{"n_experts": 32, "experts_per_token": 2, "d_expert": 256, "activation": "squared_relu", "normalize_top_k": true, "norm_eps": 1e-06, "tie_embeddings": false, "init_std_qkv": 0.0322, "init_std_down": 0.0, "batch_tokens": [65536, 131072, 196608], "steps": 9631}
Below are experts of layer 2 (counted from 0) of a mixture-of-experts language model. Rows are named router (the router's row for the expert), up (a neuron's input weights, with its number) and show model dimensions 240-319. Each number is 200 + 30 x the weight over its row's rms, rounded and kept within 0 to 999.
After each expert's rows: a language model's description of what the expert responds to. This comes from a sample of Wikipedia text that the model never trained on.

# expert 11
router,270,180,159,223,225,178,218,159,228,173,156,220,165,203,202,182,207,202,151,191,152,200,179,188,190,211,192,240,188,187,234,247,142,206,235,198,227,216,181,205,185,225,120,125,156,172,154,193,194,218,193,167,221,190,217,199,165,275,203,213,270,142,182,190,221,190,219,240,210,192,199,179,212,174,149,230,216,135,173,179
up0,211,223,207,148,223,213,219,167,182,175,222,162,209,170,209,211,188,203,200,217,271,290,240,192,245,187,217,138,195,167,200,215,217,232,194,193,221,213,186,196,128,198,213,196,201,197,130,150,209,214,160,170,234,198,172,192,173,194,201,215,212,248,198,185,205,110,208,213,258,183,225,142,210,135,243,178,194,216,144,182
up1,201,195,133,157,201,186,216,234,207,170,221,194,214,154,224,186,138,201,231,194,172,212,234,182,193,198,214,227,174,177,195,144,194,205,189,170,175,110,198,176,193,176,204,197,224,197,188,159,203,158,221,273,254,205,197,240,178,220,189,194,220,167,220,195,156,170,214,215,167,198,228,138,227,225,207,230,178,183,167,207
up2,251,199,213,169,188,187,190,224,210,188,194,225,162,241,231,215,231,211,209,206,201,215,196,225,196,192,197,201,221,176,242,173,180,220,176,207,185,175,221,172,172,145,179,191,256,194,181,184,233,240,206,144,183,203,230,197,205,152,199,175,262,214,176,196,230,176,209,237,176,189,182,213,167,195,163,155,187,170,237,241
What it handles: Digits in numbers. Individual digits inside numbers in tables, coordinates, scores, times and identifiers, such as 54 in 33.61 (854), 41 in 41.4411°.

# expert 15
router,239,207,172,214,219,185,238,156,241,187,184,238,227,214,217,179,195,218,190,191,155,210,163,191,221,259,226,228,201,189,176,248,174,186,221,206,214,262,206,203,199,223,114,125,146,191,167,213,213,198,174,200,184,217,203,223,127,278,225,204,235,179,226,205,219,187,234,243,197,147,184,182,169,186,180,241,200,149,172,175
up0,217,256,223,176,146,229,235,226,219,224,247,230,214,180,180,213,168,166,209,214,172,220,221,119,223,211,227,229,204,195,218,144,227,181,195,145,201,221,228,208,166,222,235,180,134,237,165,176,242,205,217,247,227,187,183,176,134,204,213,243,221,263,211,161,218,138,233,188,196,170,258,235,157,222,238,155,217,182,219,214
up1,226,221,173,220,147,142,206,181,247,187,196,218,190,173,229,175,184,216,219,235,223,259,256,225,248,212,207,151,187,179,227,246,230,201,210,163,193,230,222,179,206,165,211,212,206,128,188,215,200,198,100,228,192,221,209,212,170,206,264,173,250,245,157,173,153,203,214,214,192,222,184,228,157,185,182,176,141,213,173,264
up2,201,226,174,189,165,160,226,219,203,201,184,238,202,203,251,184,172,205,188,203,175,178,209,157,201,188,228,168,206,201,221,207,200,196,215,163,163,193,229,187,219,190,213,205,195,226,120,205,180,236,175,160,239,206,185,256,181,147,239,204,198,232,174,154,210,178,207,242,215,207,228,211,116,176,183,151,181,152,158,218
What it handles: Sentence periods and first. Sentence-ending periods, blank table cells, apostrophes, articles a or an, the word first in the first to, and name pieces like er.

# expert 2
router,256,193,172,222,218,181,194,205,235,239,152,230,167,194,204,196,215,211,151,169,191,184,174,201,219,191,205,227,199,134,193,228,129,198,219,221,231,212,212,174,195,197,164,138,154,214,177,308,201,213,177,141,279,214,197,200,160,241,183,150,218,213,187,162,272,198,208,202,213,183,176,162,173,251,158,201,245,159,177,174
up0,206,202,226,203,206,219,202,236,166,132,233,180,284,225,203,164,153,197,217,209,201,212,205,196,232,128,181,162,189,160,140,176,191,232,205,217,236,199,282,250,145,205,157,211,205,178,161,169,159,198,184,154,173,156,212,194,167,192,188,183,210,233,161,213,226,188,185,208,196,185,235,212,161,172,200,176,159,182,138,210
up1,200,244,268,166,220,190,252,235,254,167,222,217,231,217,214,225,176,187,187,217,205,196,276,139,247,247,237,153,214,148,172,194,185,197,248,239,218,185,279,159,157,240,228,181,194,168,204,244,170,187,196,169,204,211,221,188,203,174,195,190,177,274,217,183,166,246,192,226,253,194,194,191,152,200,216,183,153,221,224,164
up2,232,199,168,149,142,173,197,226,213,212,179,158,215,150,171,193,168,186,225,188,227,196,205,190,166,183,143,235,197,192,226,196,135,194,175,234,234,211,185,255,221,158,238,204,218,212,171,115,206,203,222,255,215,220,216,254,136,206,205,181,215,253,185,191,259,190,145,199,142,238,235,209,195,181,172,155,181,221,242,221
What it handles: Word-final suffix pieces. Closing pieces of capitalized names and nouns before punctuation, such as League, States, City, Party, or suffixes -tion, -ia, -ity.

# expert 17
router,182,202,169,264,230,225,253,167,268,176,194,184,178,237,201,197,175,203,170,211,150,167,192,190,170,223,215,228,184,161,175,200,163,189,231,248,144,221,213,215,234,219,151,141,136,160,200,210,219,182,148,198,213,198,182,203,176,265,195,225,198,203,169,218,198,172,268,195,214,189,150,185,172,125,201,272,207,177,202,194
up0,205,146,205,188,196,211,206,238,204,188,183,263,181,215,191,184,130,191,130,219,212,237,223,195,192,221,133,233,206,193,221,193,230,203,165,199,181,212,231,180,237,176,174,191,173,210,198,177,234,210,259,264,183,195,253,180,162,212,213,211,220,173,236,186,177,147,254,184,175,194,213,229,150,235,202,209,264,171,197,229
up1,195,203,208,156,203,196,196,218,193,144,217,187,175,196,250,168,161,231,210,184,239,226,214,235,204,167,174,202,204,172,224,174,181,189,190,193,249,149,228,179,217,129,176,181,230,242,216,200,195,212,162,192,218,234,209,219,141,255,175,283,201,159,168,179,233,188,195,211,182,218,226,156,193,206,197,178,191,201,276,207
up2,202,233,165,164,215,232,267,197,207,219,226,218,192,215,181,203,213,156,165,162,224,211,215,235,220,160,237,210,190,171,230,232,187,257,231,195,244,135,214,204,223,252,220,226,206,202,211,181,216,286,181,163,213,213,198,253,190,215,215,185,214,190,215,163,216,164,238,214,198,199,165,180,112,239,192,189,177,146,220,184
What it handles: Year prefixes. The century-decade piece of years like 201, 199, 195 in dates and citations, plus line breaks ending list items.

# expert 18
router,234,214,145,216,227,224,249,207,229,192,192,220,173,163,213,183,218,239,234,165,209,168,166,217,196,226,197,166,234,211,162,199,161,207,233,222,183,216,209,212,193,240,182,141,168,227,192,239,236,235,182,175,222,178,231,213,154,219,169,167,221,171,167,160,225,202,194,203,160,181,182,161,235,198,146,174,190,155,188,203
up0,136,164,196,228,260,230,236,220,181,203,185,197,234,278,187,196,212,198,170,232,167,209,229,190,189,151,210,186,155,198,226,229,182,228,266,191,265,150,231,110,214,170,200,225,144,180,202,182,217,240,207,217,171,200,265,248,142,198,220,214,182,190,181,203,208,167,231,258,218,163,236,201,216,250,197,214,244,220,230,265
up1,190,199,162,191,205,187,205,215,228,166,193,205,195,246,172,169,191,190,159,196,202,205,146,216,234,186,173,215,150,207,198,218,190,187,209,196,234,208,186,209,236,231,187,244,213,181,223,224,194,150,187,211,162,209,241,223,210,229,229,229,160,185,235,191,149,239,168,206,159,236,219,200,228,209,212,173,221,231,252,180
up2,217,156,147,182,196,222,227,234,219,182,220,244,150,191,222,194,202,198,212,210,229,196,191,217,223,181,190,196,232,196,173,208,152,186,193,239,229,184,220,223,202,236,176,189,240,150,152,221,217,258,173,211,241,151,205,242,197,154,186,171,226,227,186,209,222,168,213,221,250,176,199,185,191,188,180,180,150,160,205,215
What it handles: Word-initial capitalized pieces. Capitalized opening fragments of names and words after list dashes or table bars, such as Sub, Comp, Cath, Fre, Stein.

# expert 13
router,209,207,131,226,208,236,262,179,198,143,223,205,221,187,190,182,208,201,201,165,197,207,181,228,221,233,207,159,186,187,189,178,159,210,218,238,218,200,214,244,213,259,193,189,188,184,188,208,244,269,184,187,241,189,212,249,175,234,149,195,214,215,181,178,246,154,238,211,221,189,203,167,171,197,209,244,152,129,169,217
up0,170,111,156,211,201,130,194,153,192,130,223,172,182,208,134,167,220,164,191,182,162,229,213,185,190,224,192,166,169,197,210,168,173,208,186,248,247,203,230,189,203,256,221,223,266,191,178,196,221,224,183,215,185,213,259,208,196,229,227,248,140,217,253,205,187,168,175,188,225,179,243,199,185,143,253,222,279,187,133,226
up1,232,230,200,220,192,156,177,224,219,116,263,193,200,218,176,214,215,185,237,210,176,226,242,179,212,183,177,209,213,199,228,163,225,167,178,232,237,171,233,208,198,221,206,183,197,162,189,266,218,231,166,217,243,193,230,216,161,182,204,179,186,213,203,172,195,223,166,237,179,232,257,192,161,170,174,225,180,241,233,172
up2,203,187,184,234,198,186,220,226,219,202,172,262,174,216,201,200,241,129,172,194,192,206,205,185,174,238,171,216,196,182,170,212,165,150,219,254,216,176,225,182,206,218,175,203,206,218,163,284,182,273,163,190,267,171,245,228,190,172,229,177,253,201,191,203,221,211,196,209,249,226,199,221,159,168,174,159,205,184,175,179
What it handles: Capitalized name beginnings. First capitalized piece of proper names in lists and tables, such as Sh, Al, Mar, Slov(ak), Bloom(ington), Kir(by), Tol(kien).

# expert 22
router,195,231,185,233,208,177,230,176,190,111,210,185,239,210,227,187,188,185,174,208,201,214,226,146,203,214,183,211,202,123,206,215,203,216,200,211,231,192,246,194,177,191,143,166,165,203,190,164,183,202,177,172,169,217,209,231,161,264,167,197,211,161,212,236,206,173,247,213,205,186,238,163,191,182,196,202,196,148,228,187
up0,165,194,180,200,213,222,207,184,228,223,185,214,250,176,162,184,215,160,233,195,141,207,223,208,159,203,173,193,216,176,231,220,194,192,206,187,200,192,220,230,193,213,156,229,203,226,196,159,201,213,162,218,237,193,209,186,217,143,191,172,130,161,188,218,183,221,197,184,180,218,179,229,201,187,170,217,191,202,193,253
up1,205,185,197,192,235,217,245,196,211,182,218,211,214,226,168,211,209,176,186,192,195,212,198,230,192,204,214,252,220,194,247,297,209,187,222,189,164,207,189,200,221,178,161,232,223,174,189,208,161,184,220,189,230,167,126,147,250,186,111,213,211,227,162,231,252,183,268,164,211,191,230,145,127,208,234,258,214,183,220,264
up2,224,224,214,220,185,191,147,272,211,181,174,186,230,189,173,200,199,178,174,215,206,206,203,187,161,223,176,178,194,198,178,233,195,244,221,210,171,189,198,214,217,193,202,202,148,195,172,179,145,209,211,191,128,187,230,247,189,241,166,216,177,171,162,154,208,203,184,222,177,171,266,193,226,205,159,203,196,240,207,180
What it handles: Content words before prepositions. Whole adjectives, participles and nouns preceding of, in, to, such as American, University, named, used, married, level, useful.

# expert 3
router,228,215,137,210,247,221,225,185,229,192,174,204,194,225,234,181,190,236,174,180,173,204,195,167,233,240,215,198,188,152,205,236,174,229,227,199,206,217,209,225,217,193,132,120,140,194,173,211,220,227,180,179,231,199,195,215,154,239,202,189,233,172,205,194,205,174,251,201,208,176,191,185,193,169,175,228,201,146,160,184
up0,174,255,151,195,171,203,192,227,197,161,226,164,195,196,142,207,182,217,205,165,321,234,193,146,223,202,156,219,209,185,151,224,172,195,161,209,181,178,197,230,132,214,236,190,145,250,135,187,189,204,165,174,177,206,145,184,154,230,139,219,164,263,207,165,231,173,161,240,191,258,237,206,204,185,248,184,210,213,234,170
up1,155,229,144,196,206,176,222,221,164,157,203,164,189,223,180,225,166,179,220,209,246,208,175,213,222,122,184,221,167,162,222,142,165,241,176,216,188,124,198,158,200,208,147,235,198,143,151,187,212,280,205,165,235,182,226,180,193,205,224,234,207,219,236,203,246,173,165,195,239,214,190,172,161,201,230,213,185,167,160,220
up2,197,205,183,183,145,269,209,217,199,175,204,208,202,206,201,216,220,191,187,191,214,262,229,189,163,202,188,210,210,192,200,190,199,163,242,200,208,126,226,246,214,171,190,201,173,192,196,214,229,215,199,263,195,191,183,272,155,191,167,215,174,204,142,226,205,201,195,242,161,199,231,230,128,225,190,202,197,179,194,168
What it handles: Capital letters, sentence starters. Single capital letters beginning names, codes and abbreviations, such as M in Maiava and N in NBC, plus sentence-opening words like This and Each.

# expert 29
router,210,169,179,214,189,205,202,178,189,150,191,191,212,214,231,178,167,190,203,166,216,220,207,164,193,177,216,217,204,155,229,234,159,151,213,207,233,215,205,177,206,188,168,205,171,237,191,159,267,186,205,161,232,185,189,196,147,213,184,187,204,208,210,156,202,187,238,230,198,194,208,161,225,197,231,187,226,94,191,240
up0,195,143,242,198,199,160,209,241,201,178,226,240,185,190,194,182,221,156,236,167,216,242,215,151,123,246,174,219,216,178,165,219,220,240,184,171,200,193,171,219,186,177,266,253,164,226,247,192,228,202,170,140,189,245,230,159,191,194,204,210,193,197,217,181,220,232,184,203,162,129,167,257,155,179,235,195,225,223,207,278
up1,178,172,199,233,200,183,248,187,160,183,210,251,230,222,231,250,236,224,237,252,234,167,198,220,225,225,181,193,197,211,252,177,216,242,231,133,175,206,168,184,265,225,212,178,176,218,236,230,244,203,231,188,180,164,179,169,196,156,164,208,255,167,226,178,208,221,266,224,205,200,147,178,191,224,227,179,199,184,170,263
up2,226,177,149,212,181,185,184,194,169,234,198,220,224,207,199,194,195,166,219,208,229,185,178,194,211,211,242,182,200,201,164,215,195,208,204,176,207,186,174,193,249,174,213,184,170,219,226,191,240,173,232,155,184,145,183,204,150,194,217,205,248,167,168,165,166,264,196,210,194,192,224,140,211,200,202,226,165,187,201,175
What it handles: Politics and institutions. Nouns in political and legal text, such as Party, Court, Labour, successor, majority, commission, and common first names like John, William.

# expert 24
router,163,199,147,197,207,195,242,186,237,155,222,229,189,220,242,209,147,226,229,223,168,240,220,222,193,238,206,212,213,225,179,225,145,211,159,183,191,164,162,208,152,212,182,173,178,123,172,230,215,234,171,206,176,232,187,169,168,199,219,223,211,227,225,189,220,159,214,254,233,170,177,198,259,153,200,218,221,143,204,223
up0,214,185,173,118,183,168,252,209,179,170,229,201,211,224,191,124,222,194,230,213,169,216,224,185,268,230,173,237,173,231,165,216,226,141,194,174,201,190,196,240,250,188,196,238,195,136,201,191,205,216,168,202,180,204,145,214,224,163,243,260,235,219,198,209,165,180,165,200,193,169,258,204,169,124,186,189,216,186,190,222
up1,190,190,199,206,189,198,245,154,218,202,201,208,217,178,291,210,144,183,190,187,201,180,249,235,157,183,198,203,190,188,238,208,119,168,209,203,188,193,210,230,185,214,172,199,267,230,142,203,215,214,220,191,257,182,207,220,176,237,174,194,112,206,147,186,231,141,232,211,232,264,254,181,191,255,136,184,163,176,110,233
up2,203,197,267,237,155,210,261,189,175,178,196,189,242,155,252,210,259,214,221,200,201,151,152,180,215,219,193,216,219,169,191,240,189,254,190,175,218,161,201,141,183,182,139,237,213,183,243,199,207,214,245,192,207,149,213,217,236,240,199,214,165,217,158,203,239,166,211,207,203,174,179,188,209,292,208,193,152,284,224,213
What it handles: Prepositions. Prepositions such as of, in, on, at, from, between, usually before the, a or a name, as in head of, used in North America.

# expert 9
router,244,212,130,191,202,198,208,158,238,195,181,217,149,143,204,169,175,172,146,231,202,185,156,210,195,195,201,206,198,210,164,183,175,215,269,244,206,219,227,256,212,223,147,192,197,216,187,224,250,255,220,228,242,184,212,240,131,190,162,180,241,204,157,210,203,177,170,212,221,206,212,179,185,212,167,153,194,161,180,237
up0,216,203,197,177,241,200,192,194,162,215,248,154,190,217,227,263,160,205,218,222,242,222,180,165,228,187,165,222,168,205,205,230,198,156,127,156,230,185,169,225,197,186,166,204,183,162,222,196,219,204,173,188,262,166,184,150,226,194,234,151,247,225,219,257,166,201,220,188,269,214,236,196,218,213,226,176,228,189,196,193
up1,214,211,183,192,227,202,165,216,199,222,200,176,197,141,212,204,198,199,179,228,217,236,197,218,180,203,208,234,202,220,182,157,191,181,197,194,169,200,241,170,209,225,196,249,155,201,213,212,185,207,184,183,209,187,181,240,251,189,163,160,177,186,224,212,164,157,198,161,213,212,195,181,156,199,193,207,91,204,217,192
up2,206,178,201,183,190,230,145,198,171,200,241,158,255,202,186,178,173,194,146,242,230,202,231,268,232,162,233,195,182,203,197,158,226,217,233,206,219,197,250,182,235,285,210,173,170,202,172,193,252,229,181,221,217,275,244,193,198,230,233,239,216,230,177,190,218,186,227,180,203,238,230,208,225,190,185,184,199,191,160,219
What it handles: Hyphens, dashes, line breaks. Hyphens, en dashes, line breaks and periods in lists, score ranges and medal tables, plus mid-word pieces like il in Manilow.

# expert 26
router,193,188,179,176,243,214,230,221,211,153,222,151,176,210,197,198,145,209,205,223,170,202,211,178,218,243,166,227,220,125,197,199,189,176,196,205,213,203,171,220,226,224,135,170,209,152,201,189,182,237,165,228,196,207,189,215,175,202,219,198,191,227,143,210,171,147,213,251,206,200,185,126,188,159,206,167,160,166,206,201
up0,246,162,143,196,248,218,146,182,208,235,222,155,153,248,191,178,192,223,210,187,178,200,141,230,213,252,175,204,158,153,170,174,199,190,181,199,200,183,195,197,206,197,151,200,202,199,262,184,170,222,169,200,221,230,231,183,236,257,201,159,211,179,269,222,141,207,158,220,204,255,241,202,182,178,181,259,241,174,239,181
up1,218,223,203,211,176,214,224,224,165,141,181,180,204,224,199,130,192,221,182,250,204,130,193,193,190,190,229,271,179,218,206,147,187,171,131,209,183,198,237,197,161,186,208,205,191,203,184,184,147,238,204,207,220,216,142,180,226,154,203,188,189,256,210,203,238,202,224,218,190,273,224,164,187,167,228,174,218,225,161,264
up2,198,244,232,184,190,197,189,258,124,219,201,242,168,236,216,109,208,201,173,206,196,188,209,186,230,200,198,204,164,234,220,216,229,195,186,244,170,174,211,231,183,178,207,179,220,261,232,174,165,245,249,174,170,228,198,182,210,244,195,154,208,166,239,252,159,217,238,224,167,251,169,202,212,207,232,183,176,179,213,197
What it handles: Media and dates. Words in film, album, episode and chart contexts, such as film, episode, Peak, Region, plus day numbers and months in release dates.

# expert 5
router,223,214,166,215,216,184,225,143,238,178,180,223,188,189,216,191,173,208,181,161,175,209,200,183,239,245,205,220,212,167,225,231,163,214,255,208,190,252,205,181,208,213,122,145,160,208,160,216,226,212,183,178,206,194,191,245,151,266,219,227,226,162,194,177,222,185,218,219,215,170,180,151,189,188,165,219,221,132,164,181
up0,239,238,167,154,206,197,264,185,164,193,202,202,182,275,214,211,167,237,202,172,207,187,265,150,190,212,185,261,179,153,264,173,138,181,215,189,207,178,213,190,211,212,183,225,230,188,175,206,198,187,207,232,199,162,163,207,185,177,177,206,205,258,213,190,190,145,200,184,241,205,217,218,200,228,210,168,143,165,202,228
up1,178,218,193,215,177,178,231,194,196,214,247,182,198,155,269,237,184,216,188,214,197,202,203,221,211,161,210,183,228,192,239,219,108,213,122,216,231,198,194,214,144,206,214,236,270,198,186,222,211,226,199,182,160,180,203,202,155,230,181,226,188,239,207,184,235,171,251,213,217,212,206,234,115,157,253,196,104,207,226,213
up2,217,228,224,216,192,188,196,214,188,130,242,212,225,156,183,192,191,199,204,193,217,221,173,181,214,200,165,199,247,161,202,182,178,190,196,246,183,166,171,220,181,201,205,90,219,170,216,187,238,185,196,199,167,184,186,163,190,222,181,191,229,179,225,207,229,192,215,193,237,222,212,138,186,200,210,154,198,246,249,174
What it handles: Odd letter fragments. Single letters and short pieces inside rare or foreign words, transliterations and table cells, such as y in Yakubovskiy, k in Uruk, 18.

# expert 21
router,227,210,129,189,165,217,209,205,196,196,211,169,149,252,188,199,190,198,174,216,212,280,219,213,241,179,230,194,194,186,250,222,168,225,222,167,226,238,217,206,188,208,218,211,195,140,151,210,212,236,167,184,230,244,220,224,180,172,216,221,181,270,186,170,210,184,186,205,208,203,215,222,242,161,180,119,196,185,192,257
up0,217,229,222,173,131,226,200,152,181,211,210,173,219,186,203,187,158,150,202,233,144,240,190,167,207,221,204,241,179,223,195,157,200,176,210,186,234,200,157,245,172,217,199,176,166,223,174,139,209,221,212,195,185,250,184,153,178,207,184,178,214,200,240,224,205,233,158,184,194,188,227,243,225,143,158,206,209,201,228,183
up1,199,239,192,133,205,206,201,188,205,231,219,209,220,154,179,225,184,143,260,142,196,219,153,231,176,173,268,174,195,236,204,239,222,152,194,231,163,190,176,225,189,208,245,214,246,191,172,190,194,202,261,143,202,215,227,259,205,206,208,219,184,234,243,188,211,234,197,184,184,224,193,237,212,194,271,199,209,202,207,206
up2,207,223,229,189,165,210,240,255,198,193,226,201,205,201,187,210,187,202,175,193,233,227,211,188,169,237,215,210,198,227,199,183,200,190,216,229,252,234,221,199,208,240,257,229,220,208,183,181,227,228,182,197,149,188,241,198,199,208,167,263,190,185,218,177,201,247,219,224,133,199,132,248,183,259,204,223,238,175,189,205
What it handles: Sports career vocabulary. Words in sports articles and squad tables: League, season, team, MF, FW, and verbs like released, secured, beat, signed.

# expert 7
router,243,195,152,212,209,236,226,165,220,168,204,186,212,188,234,197,169,183,176,195,169,201,186,207,213,242,210,209,165,169,189,190,191,238,203,195,206,276,215,218,183,256,139,164,182,185,194,212,207,211,172,169,193,210,174,218,193,277,202,215,236,212,189,211,199,173,221,203,203,226,170,178,209,153,156,237,179,150,156,157
up0,205,152,243,219,172,198,252,210,185,117,211,226,170,245,231,163,171,224,223,208,188,177,223,151,194,233,166,226,204,168,232,179,204,195,183,218,176,182,195,229,153,176,197,181,145,204,204,181,221,228,138,185,173,222,224,225,206,163,222,219,219,160,200,220,178,173,203,184,179,232,168,243,167,228,212,174,174,183,256,215
up1,268,175,246,197,172,197,201,219,192,210,170,178,142,230,177,244,172,199,207,160,244,179,213,203,221,199,182,204,211,209,286,208,184,197,178,182,248,186,182,219,154,225,175,234,209,206,204,220,218,163,194,176,234,191,200,187,204,203,155,214,172,229,221,201,230,194,181,170,243,187,229,216,184,196,203,182,180,181,252,178
up2,190,204,163,216,134,199,210,257,174,182,219,198,189,224,230,259,223,179,209,253,213,235,221,174,162,218,176,168,195,172,229,210,170,250,188,210,204,177,206,172,169,174,210,191,183,228,173,216,165,263,211,206,243,189,202,162,170,214,226,244,222,179,227,226,221,151,196,183,207,163,208,173,178,183,221,167,220,194,116,205
What it handles: Table cell separators. Pipe separators between cells in sports and results tables, especially after names or numbers; also periods and semicolons inside abbreviations like U.S.

# expert 28
router,245,218,175,240,228,244,257,178,216,157,146,193,167,206,215,198,124,247,177,166,180,201,212,207,248,232,215,236,164,186,166,202,213,196,251,172,182,179,180,215,201,220,131,102,211,189,128,248,209,199,152,199,222,159,201,205,213,245,178,229,217,192,168,150,195,192,214,214,227,216,202,228,180,210,169,217,230,142,154,195
up0,233,109,187,181,185,214,244,274,131,213,195,227,182,192,234,205,162,182,179,191,153,220,169,177,244,208,225,202,229,136,222,193,172,213,191,217,197,186,233,227,205,190,158,211,197,209,167,192,210,229,162,211,247,169,203,270,175,207,223,172,224,225,182,194,228,204,205,193,215,195,226,255,217,211,215,182,156,189,198,202
up1,167,211,207,196,246,192,208,191,180,186,177,198,119,220,160,202,190,151,211,144,171,214,253,188,195,199,209,204,214,202,208,211,213,208,217,191,168,199,227,207,170,142,211,222,222,173,202,223,206,195,211,246,161,215,255,255,179,232,198,214,162,181,227,188,207,161,234,175,218,201,195,230,203,162,259,184,185,175,180,207
up2,200,268,220,178,161,198,208,149,132,142,173,251,215,187,165,198,198,217,180,251,176,224,253,176,162,171,199,198,166,192,202,238,193,198,212,261,259,231,221,185,196,205,192,224,171,182,174,169,220,194,254,157,224,146,225,190,181,123,200,178,216,182,228,185,199,158,172,223,253,222,285,167,199,192,221,158,112,177,209,260
What it handles: Section breaks and headings. Paragraph breaks, == and === heading markers, and line-ending table pipes, often after lists of years or scores.

# expert 8
router,257,220,112,247,230,219,217,169,240,193,195,211,176,227,246,182,214,217,184,220,145,155,173,169,198,237,239,232,184,178,152,217,162,210,209,249,193,180,186,216,191,210,179,173,169,214,152,218,215,197,169,187,212,219,160,204,153,208,183,229,216,231,187,209,279,180,253,154,197,184,221,147,191,150,195,246,183,156,171,186
up0,198,243,207,194,209,267,213,217,187,225,165,195,160,187,181,203,131,209,182,218,172,192,194,182,177,208,232,219,182,237,220,136,201,170,145,201,232,180,218,191,152,231,220,173,226,225,208,213,167,217,135,194,181,194,203,211,211,192,185,167,177,234,219,152,191,255,159,200,175,210,207,237,189,201,188,209,214,174,231,219
up1,213,244,250,184,194,185,210,227,200,244,247,252,147,225,161,210,167,172,231,212,171,200,209,154,199,217,193,189,211,204,223,130,237,184,130,197,221,172,205,251,194,237,239,173,232,176,201,228,170,231,191,235,219,184,219,203,174,257,210,166,211,208,196,205,172,167,185,199,196,182,239,208,154,194,200,188,120,211,215,201
up2,195,253,187,189,225,234,181,196,234,144,240,192,190,235,188,166,147,205,191,217,184,202,178,215,239,184,209,241,233,163,204,219,184,212,172,197,276,148,222,224,235,233,187,146,189,237,177,202,197,204,174,185,195,208,224,190,221,217,196,160,173,181,189,206,157,209,188,184,166,189,224,209,188,199,281,204,169,191,235,199
What it handles: Sentence and line ends. Line breaks and sentence-ending periods, including '). ' and '." ', plus plural endings like -ers, -ts, -ings before a space.

# expert 27
router,241,190,150,230,152,206,220,153,225,141,182,197,205,217,205,192,179,231,188,169,183,237,197,212,243,192,189,193,195,154,188,230,164,176,248,189,188,225,235,158,201,262,159,168,198,174,188,194,239,238,194,199,232,213,206,206,181,233,173,229,223,147,184,195,210,179,254,223,209,172,191,191,163,159,148,195,189,139,155,150
up0,196,163,185,145,149,149,232,251,212,201,219,179,189,164,176,244,199,195,206,172,221,212,190,217,171,176,141,166,197,238,232,191,165,202,142,181,175,222,234,199,202,214,215,217,234,188,179,250,209,165,198,229,153,170,196,237,247,210,193,185,195,231,210,162,210,230,150,191,197,177,223,201,173,197,187,219,186,176,218,188
up1,232,190,192,191,176,145,239,156,183,155,166,194,192,196,180,204,217,159,260,229,224,233,245,233,247,218,214,241,162,173,245,208,251,139,208,202,194,172,188,209,297,171,200,203,225,204,223,185,213,227,244,237,215,140,190,175,232,224,200,192,211,144,137,205,209,188,202,249,211,232,218,167,155,241,199,181,213,206,199,204
up2,202,212,166,245,194,229,169,266,145,173,167,222,168,203,178,209,217,181,174,254,173,226,253,218,207,193,183,181,221,172,221,203,179,250,179,179,207,245,200,174,206,220,208,207,175,154,181,239,195,208,199,203,226,211,213,213,170,217,222,191,186,201,199,163,251,226,212,241,171,192,212,223,196,187,171,194,157,160,214,229
What it handles: Colons, bars, relative words. Colons after field labels in infobox lists like Country:, Species:, Awards:, table-cell bars, and clause linkers that, which, including, like.

# expert 12
router,248,217,184,211,209,199,264,146,228,212,171,193,184,195,231,217,221,248,192,191,142,178,204,200,245,215,252,193,191,211,187,276,171,223,213,221,195,236,204,220,166,228,150,163,158,190,186,216,201,202,155,202,211,227,150,246,159,261,150,220,247,204,185,204,243,164,227,204,224,148,192,169,198,185,167,220,190,152,171,196
up0,219,159,192,169,191,187,234,212,187,206,201,226,176,175,192,231,215,149,200,210,175,237,154,206,227,234,207,164,209,192,207,159,170,202,164,193,228,170,212,212,149,200,220,231,196,205,196,240,216,220,94,140,267,189,194,282,245,203,190,197,211,273,226,194,232,148,194,204,230,261,179,194,180,195,235,167,166,144,220,201
up1,210,220,191,179,174,213,210,213,189,196,219,231,207,156,275,181,195,174,240,190,202,202,292,189,189,226,207,179,229,192,230,209,178,236,127,185,170,178,222,210,193,239,220,195,182,149,192,262,208,178,244,220,239,173,204,205,160,202,204,198,238,245,227,161,200,198,226,214,240,181,203,278,119,221,196,208,107,159,241,170
up2,223,198,168,170,200,215,199,203,163,205,222,260,242,195,212,202,208,192,170,237,167,198,215,201,212,221,197,154,203,180,188,166,204,176,189,202,259,230,222,203,231,227,237,235,226,156,208,261,241,216,263,193,225,176,173,185,214,206,206,179,218,200,184,169,206,193,212,212,225,229,203,223,194,215,183,150,201,156,201,175
What it handles: Commas and closing brackets. Commas, semicolons, closing parentheses and quote marks after list items, numbers and names, e.g. Jordan 55, C81, (age 25).

# expert 0
router,212,156,159,193,200,200,210,209,182,157,167,221,216,193,229,172,193,235,184,218,238,190,206,239,214,183,182,159,199,158,172,218,160,239,196,241,198,234,210,134,179,244,189,185,184,170,226,213,209,212,198,173,190,141,217,242,197,222,187,217,212,189,173,186,259,198,228,210,198,198,210,193,197,235,175,191,162,181,220,224
up0,200,158,151,235,220,215,165,203,201,201,187,169,222,207,171,181,212,248,119,239,219,238,202,181,155,188,147,186,161,192,193,187,210,226,203,196,253,169,218,200,243,226,214,259,207,209,201,211,153,157,222,182,165,213,218,171,180,207,216,182,202,196,214,201,191,217,120,145,143,180,198,225,228,193,238,204,221,175,244,185
up1,230,168,253,198,229,97,217,199,185,234,149,223,212,188,199,279,211,199,226,179,194,177,196,205,242,236,214,200,109,194,202,178,184,175,210,180,206,218,201,188,211,147,225,199,180,232,214,186,197,173,217,217,209,231,189,211,193,173,140,202,155,224,156,185,204,205,218,219,259,206,249,176,142,181,201,215,194,214,224,197
up2,174,140,210,170,181,208,170,169,110,215,151,203,192,174,215,184,218,214,188,167,219,185,228,178,210,177,174,194,133,181,190,134,228,255,207,230,197,176,242,218,218,211,236,191,214,234,180,238,228,197,192,203,228,210,247,224,153,169,207,193,191,214,195,207,199,159,188,162,167,174,190,249,190,237,203,157,190,171,270,210
What it handles: Coordinating conjunctions. Conjunctions joining names, items or clauses, mostly and, or, &, but, as in Baker and, Limited or Anthology, US 309 and PA 43.